From a checkpoint of a small mixture-of-experts model trained on Wikipedia: 145M parameters, 9584 steps.
Below are experts of layer 2 (counted from 0) of a mixture-of-experts language model. Rows are named router (the router's row for the expert), down (a neuron's output weights, with its number) and show model dimensions 128-255. Each number is 500 + 40 x the weight over its row's rms, rounded and kept within 0 to 999. Numbers have three digits each.
After each expert's rows: "comes before" lists some tokens at least twice as common just after its tokens as in all text. This comes from a sample of Wikipedia text that the model never trained on. Tokens count by the router's weight.

# expert 77
router:458505519514511521540525501480545417468460473550530508509441460511541488459456496546447455437535498474427504513469429524547518509542500537462423583571454482487462547493422474485510485474567501452448505448473475539494455498538485506531466557496479462509486509524507460489581494603565505451523408554506463418469417495500546452491515471528459504539481490562529531502458495514466487453484
down0:510516506535479507518488411566536440497460440493495447483457496495520484473544493414483502526507467568564477546476498509431531451484481428537507442463479467465480561551568503577603559502432476478547456544429467502493490440551395448505523454458386568484519555431559502461564552518458525510487459500496484570535467519540501528451545441602528464580434518521552445463497567494491470484413
down1:552505441431489495511402422481534526547468514521466434532508557513444474451561477508482510466505516486451487398495542533447463430439568534531478519520507463494524415570481519479552564500470513479446479488500539508551551475485511430517517531506510508513455454436539526490542567509501456570452479518501525493545540422518503515510531472468484520467551494612579528450560479446519547425432
down2:473508448488582464577589475472537474516494508459530570536593516545439490488455555534550541478501530483510508577503495487438520522481442475512435520474511528423536498471473556514530460516487485524480479495496507507403555500463427515440443571542511591505463495441454484455399598490518494601501541568496506473454492487511417472558475504447525554485486436428490544488532512501458574612524
comes before: " to", " in", " the", " by", " on", " of"

# expert 40
router:476475485484515543569537549424542503488481481533560490581448453545520547505462520479500436478486469497467520462507445476496491486577491536497452567499509540480504561541517547475576506477562418461523533506492524491449485536521468529521413538563579515545507476499499416533561536565556496481574452432523462418474496500503521493471566475516523536458454517545561541491521523482461494481489
down0:545543555492545499490394536556460486545481540553494481533488543483531541430528483536505453455461495511484496536508554509536571430406533468463549525566445469550424511530447513560494541500489491497474536514492482569545502461506481544427543424443459522471479478549499498500489569476469392545503459519504483495420547522431463518505544479482522432449509520476528520468555492421566527541497
down1:526474482480529497544498391460540435485508550539419517483502537543445527514490453436496477458485535477507498472515497535472469497457454509531586494503442504531595393477520475483514591513560489464568503520444494484520480432525491544514482493522530501482512487451574531486504484530457452506449562505487547484501402478454504523468522425494487531537448532539495476478497515489570519451487
down2:491502519495455511550468500512534508523460528571466483541488588498523456411510494499515507546494447556570529395464497481518486555461486465501538503489534529478533557470523452547543452441480374452564482527547562437492446471544580505490506480498489506507486501450498511537472522505484505476448486451458511548518479502493558482473501460466478427543578451512461532473526567545526538521521
comes before: "-", " the", "|", " a", " March", " July"

# expert 12
router:480544490518497446537575533489527480526446546574486527538458477510579528512462523541423546491553489557493506470468466486509552486520492592454497538552427560496576540520419476531531532458514410445473506442527500546527529516515523489575440498504442528470487537498414500514501523588507431505544425506526463466476505483517552462476501506591454538391507473573526620492546448493464554429401
down0:473479480419478467519496528516507525506494515482501517587493510526486489558527586507455507497470479540605459476498497485568481489482462497542522469576514480506558535460455503548511476445495472514396593534538467407518558489501524500548501490514518498499539557499476550496495504434384527532538517505539494421472391518549544525487443548559562447514517576486496511448490448465482433491488
down1:508485460396403602583522509431516537549495491441532538477620500560533460532504512453489524488501458549493467519429531507522486502533550470543527553548476489481468540512437404550529465468457518497432438471468445493582470422491427498526506528475462456551534511552464514483453506535463533524476531494539484528542530447531521474486499576468495439504557501540565463538493459482571448447479
down2:449488485462486564515598489456539487462540496482533484518575455427494477529466511563498502466517546506516526554541499470555491535514493470457398456459459439492514524375384504504530525472534509581542551419467387470488434498480471473600457497501475476468446545537521490476491474513480540510462465554456542456471474513470438480463478570531498434516515560530480509507492447505499522476510
comes before: " |", ",", ".", "–", "th", ";"

# expert 67
router:431580490545514490533451453517531460468472495558423482483406486474495538487472488545389488472470489547474505485492407497482523457483484578467544506550486501504473547542480582518578466509577483483515531463528450505517559491491532438581438527450489545477474477541482483532524519488517454466477471504501494411538467523508505421519504434592446528453444509585509603477541537508408481497495
down0:503486457529519483425581486549494557519467478470522529519483558497544579427534535424554447522576524501426510543518460505464503517455571457541435498463509500504531484517491472452424572482404511519553444499465412518565484513460504540486428514459434433487490496475554435482450552521505525504528513572512547479502517503447433498522447469538519460501508538475450470480447532497519479519503
down1:461556528477483532519508497543469438470559451534486504577469532473480481535447482474519509461465554444401505535573501490477456500477506467457535517521500521579478546530529455514478499465597514525548468457539494501502418532517506514511455511536570533471525466532448490492544522465512405514553569530506501415487526551583539494530496403510537528476520410497485431585538513512533507494595
down2:424538429498546562524497475547482513500498455490547488503505496512559504468500455486481549494505530468455539484479509524485483514456549492535456558479535483502491545615550464461552470531489547574482538535478478544573452549454525595514506547500615527473536524444538508513491470532502447573514476446537495452492493570555541528492470499511515508568561506465487429527545566484424515456545
comes before: " |", "–", ";", ".", " |\n", "s"

# expert 93
router:440525495479490498522507503562509469489469507459554424480503484508462518566553477456508530519549525451466567458513403555485538456516532558470534493576489479536411520489532512452500506476533501485544459469427380525582576502506487562485477562484510498454475469514508468516528498545509441530462500431519459450476417499472560507515501454525498547507480557597555550500482489512481467555525
down0:582488437517551515526469493533467521457470531513488486473477433414539459445413462453501510533520508464472486476522535479436545487486558497434582463475519498452521427558500448517478484508561463558544511461524529423593498468526534551551507574524493561503512517473552459519561535515500522475520474451528500522506505524526449497520521488569520574467533586579421568490505505455488520452482
down1:483541463564508503429602502566498482538486601498546543429459525453480521459450538523549495524530540522473487543445529519472490506474469518482454523555463510484481459512519406429597519509502486478473522519416424503515513420488474568558424479381511489488536524537471523562532495466428526502437570490464532485496525489508537492541462503513459507433490517486540524517468474508543558486544
down2:503499424549488504510498501538469490516542513459608492452519495489521509493508503582473566485513448519482510520557552520438382505453539535524538426512494508571592443525486439429542534512472487480495481550518501465505537517501408518523555506544438502528525514475507489546504546489514517438500516508501531464538576518486508453500541456481475509431462552459446460530534472479499499522450
comes before: ".", " ", " |", "%", "0", " age"

# expert 104
router:450530509448492490498511475517523459503396505491468501513453505513518496529475535533431494485532492499499554481528435578463501488493451601501480505543528514480474517489473486500547449458546468495533542527513488520525532466435489498516432596563483536570482517504518486558541515636561476487527471478585513455520505500456566456500566484511498518529512495577472599482546473409488446438511
down0:517480511436475495505507469529502486520460511527481563521552486496492482508457484475497490508511542503463521585456489487527509428516483434560411444523471542488445457569484564542509492453457495420505513479522489468552498488472452517469485521551540556541435576485446515544472509499511506506494479568497535514491496514536595497558499475510494590566495479508536476481530487534575471485465
down1:517544531482417523436536491559534465536530461505531484467546543490501540463470464478558528548443500507518482547601555446548475510518564506469433440495490489490611487492507594543451488451485457470478481515495535522529455559488477526508469480581477481474554471527530444464492513494544447473453530525480424463474533470511554523461489527540503574489451554458525480457448490529501479476482
down2:465472543499472475468517467592536437492484452487479466513392489443445567518522570539545495516448445493485502482504554431474531506531473558468483467513519437492481470447460556539548443465489469599470492477481452479452481428615487458508505459517499515450607485529486486487500466515582512512502446480538508583453489550508588568474512464524471515532500409489440551477435525418555552537531
comes before: ",", " (", "\n", " =\n\n", " de", "\n\n"

# expert 56
router:479549477556431516498503470455526496493513528543505474523410452526511567564536416480513502461545508487456546467464458556456492487544400557491502504562583459443463494502534515505503507486605389444527494508467464515517543465507446530476509493510551550479563490559509485562514511539542503551501492503563511415483458491520521426549478445597487500494428511561544538491507464482449470492509
down0:492539499496534526553531473468509526494482548533569473424474525508476568431577492465506477488408501448514460588471521525468476539497576465488504501528536509492489470529551485523496521438533521489475446523525454548455539446483616400523525426488570506517483491508451560550495554523570531538534471568524493490510524524529506455509519485546404441501458539491506549518540508442443456586506
down1:461546443509503475518493518471551476508570544509515430494432469489458579473528521514454507441641505461563456512504490513484506481509490460473484473581518434456545488507475524548579459523557569501540511453451510527514464544531515482460549491509467500556442525534562485576525422546477533472472472478492474481545475473458567462474438500430453611541453533526465467536464468454483463483522
down2:497540493467479509521468497474515512494500497478510525516483485496490482510450453498478409488513531459499478509525535510471538488508558477471452534494480487456524457468500504526461504530522489498447475448490443533505512489538999487491508489523556514499519508441470474481515473512525501443508467488512539544490476491468484497495471536499462499493518506515513466530490542539508527489488
comes before: "|", "-", "|---|---|---|\n", "|---|---|---|---|---|---|\n", "|---|---|---|---|\n", "|---|---|\n"

# expert 69
router:463534497533472521533504524509525498516502518572515456527434433577487533539489538522480504469487499552489476516543490514450496435549479524435511494564560482518500499489486514466568488504562448387492538513493473563546510511475517535531475540464530542535517476492507530517523531545535530543551420537507513470480510506496550426538511371558501532403443565549524587537522445441463465518539
down0:481517491484522501475507500544501531477498445511466433477468488515488532489503494527492481547478540521474546553453537484576383502474442461480470522522438486602452507513552436404539447429487513526547456494519471535454522518435494527500587448494458511492583442462492497456523466533504515585484509472506508504415517470520482507553537515573546506470440431486465500472529521519473456469513
down1:452440541502518547513518511511563570465484465484500486553554463495541440449489513537537499511519464519534518527484564456476474509445509494551457523556467531521521456490465472481489467520427506502528510490520456553568463512474480458443498533467460473483468513535504518485527528503526504552503507471536516473490536503503462503516506457501586512528493541506456515455453547421450483454520
down2:437444488517569555504498522478547463477463469521471514528417496515486490460492442482468488544503462478529466500476518463534554478475527435430539427543520463555475443508511465464568490519491478432529434521514537498498483460473496445551482449425458519468482497504429422530499465512476485558506465484515420520481512544520512500460505537527442524473490496514507501526447509513474522487587
comes before: "-", "|", "   ", " States", "The", "Review"

# expert 26
router:476503501531494532499539469576575451528488547526532495503330474513505581478491481500451436416513508514479508488470513521423526464563486537471518529483488467494445518511464531482512476476555430502492499527489433607521559527484511477505482582450471517473501528534487467517511475608500473472480481500525523453484465496478574478527432458586474567501502501504517565505495496423486484514504
down0:559491481497470571512522530499527493559445566545531394453532538524500519516487523492500472554516563525523496551547564482540474497455530526544540500486458489505569455537430530486511482544460510508535495466449466512588446479581471535460545518429481423543476510507526454559561500493511533456457493519536456457504526465584503465491554459471449469536518508538449512451535556521509463512472
down1:502525481490520481528401405489460399432521539503487502532497517488506479442459454506462503457481541511504498545495547403576486491461468482533415448539442555498514519459521541486464474486577513512461527469560528562560484511505521505542528465541524513497478459466517493494551525566527458458497476455467472463549543409522463498496511547525542606514519471510463513524441500442501509467549
down2:496567523488495535513546506520453484561462430427515474563467495474503522447440465493442479464526482506429532507434479450489464466519507493553506494446521525557538542563551507424494546557491474496473577502498432569506446483497482530484501591458509449448489530493554507514538449525433478537536508487496443515536495486513456517512446478505558485593454445496523483467504530534513478487527
comes before: ",", " (", "\n", "'s", "i", " =\n\n"

# expert 57
router:462543487463475516571559529434514445492464465460507477533482490467508500544518503511447469452575505461477545465486474520493468494548457522479526533576523493488499521496480490464518537542498455479531556492516499533466559535442512553454374518483490504434503485529522492554590474572523482511525471452537445451528463511465533456536519488489449533469457529567493578543470455407474509468476
down0:513486572556549479480490436505465415494490490573480509492491539473485544490472495480465522560540406459607515489551469476448498497496485561518500597463456521501493482542501456479476519500466495448459483481515471453433577545427513561480465446540393458568456502487556574481534480600455490432540531557506470558518502465464474504435496490470569516513510480538456504435467447519435496514476
down1:469467474466450479466507542579479568485517463444420464474485455462470543425579510470505479500563487537502525444510488512465469446522529471503476498436513492558487503518542543499523509419489447487466502530537463472498555520490691422392436516453498485536568487463508518517519483447508498508466506455432440559424502539513552519477572488468495518497458512513485538507535420513601452496503
down2:477503498494597480473500441506514554533511516462504472531470440470524539461488591538528514490546521446486594429510482492530466509540514420491541531435501406472514459517515470541497457469467421553412462520523484479533464527519456512519477466543492539459488470521524579460505477463578576530509551509502442474469559497510577535504478508551535496513461561546483549547544465549549533468525
comes before: ",", " and", "\n", " (", "\"", ".\n\n"

# expert 125
router:480504526476387535504421518493474526504450481572485455495476498514502537504493519503498448389511493524500489484486467557481476467499526498556441495547619515534515504452507477501578487499576409522442537515515394497541553517481492502518521510510535426553579537488487519502540563566544507497492453426503476485502453528468455515481482499597530500563515491524527553511518456466484524524482
down0:489489510505541476451452474458500459511494533463427438517500530494523518550428506483488498496518553517583528480475395533522485503473458462451515496514464477535545473406506511505480485509580461544492410532464474475502489442491484469482522521547451463502550488453496612553530468404518446438473538527476571477550547510485546443520486459551433476502506465548510477486497513512420545519539
down1:482490523495514465499515518436516521520556546515513519489479555466461488515512535575505548468539423452435484427532480486484539510401424497493625481541517451493498486502480467500462450524539502521553525457452498497568520492477477463521532440489472449513513442502473501568500539527397539490477471500511475437451532486458493425470533475481534495468473488450496476436481512445452497507492
down2:528546406490525526467499484403455463443487534510519499436500487486463517551488528611520549478493524494501492493513455433508503427518464509476450427553504568516456504521466534562488539471525512485478537514489528530548470559499452444517508467578552518443506528452567495496527548514461518508397532516502498573498461515514525522426539458458488510594495529507487538506586448577464513433498
comes before: " the", " a", " his", " its", " their", " this"

# expert 53
router:471555527516483585530465457479486541532503521502565433500460488540461584521440467524470520502556522464488539468498387470516493469483503546488509469576526507508500516475521513446529539512572488498446593490489442518551545448496487568518495479515491470516515515505472518532555515495511496531502459469472496437503530517486516466527492454575439529552448478537447565544501386468482473531475
down0:444432499472470509532461526481493560477555553484436497470486545472446522499500511511523568436533452555435506411506520457477469443550532523505522562493556467560515477496486484533479494472486547527495457543473489561493518493483504565529451488476455474560484545413516504554536515507497525516481441546519483514446500552501556430478501484479479552581474577460500487526477483557477505392444
down1:493532527492514522553521515479478524512542490503436562516536467537432467439483395492463526436453501531499463493499493509477495576511500486516429475466497561447521509507490524503512484530455497521451405573478478512532537430529533496559465484477479440540469491509497583522504519455492511481461530436504478507582486495535449481545495516548406504553542488440434439484487497525514534506496
down2:522490456523542551589446477468436481563497546455471503461513576518519549464501427511419578539539526516451532519457594524552481498465464473497433479486529457550423521457550444540470536452521546488560486479480467526483445508484459499559521506477485496484473419495550540485529517468481488506450561494484529482502481477453475489563506484546546446576398459491488500493506564445493498464503
comes before: " the", " of", " is", " States", " this", " its"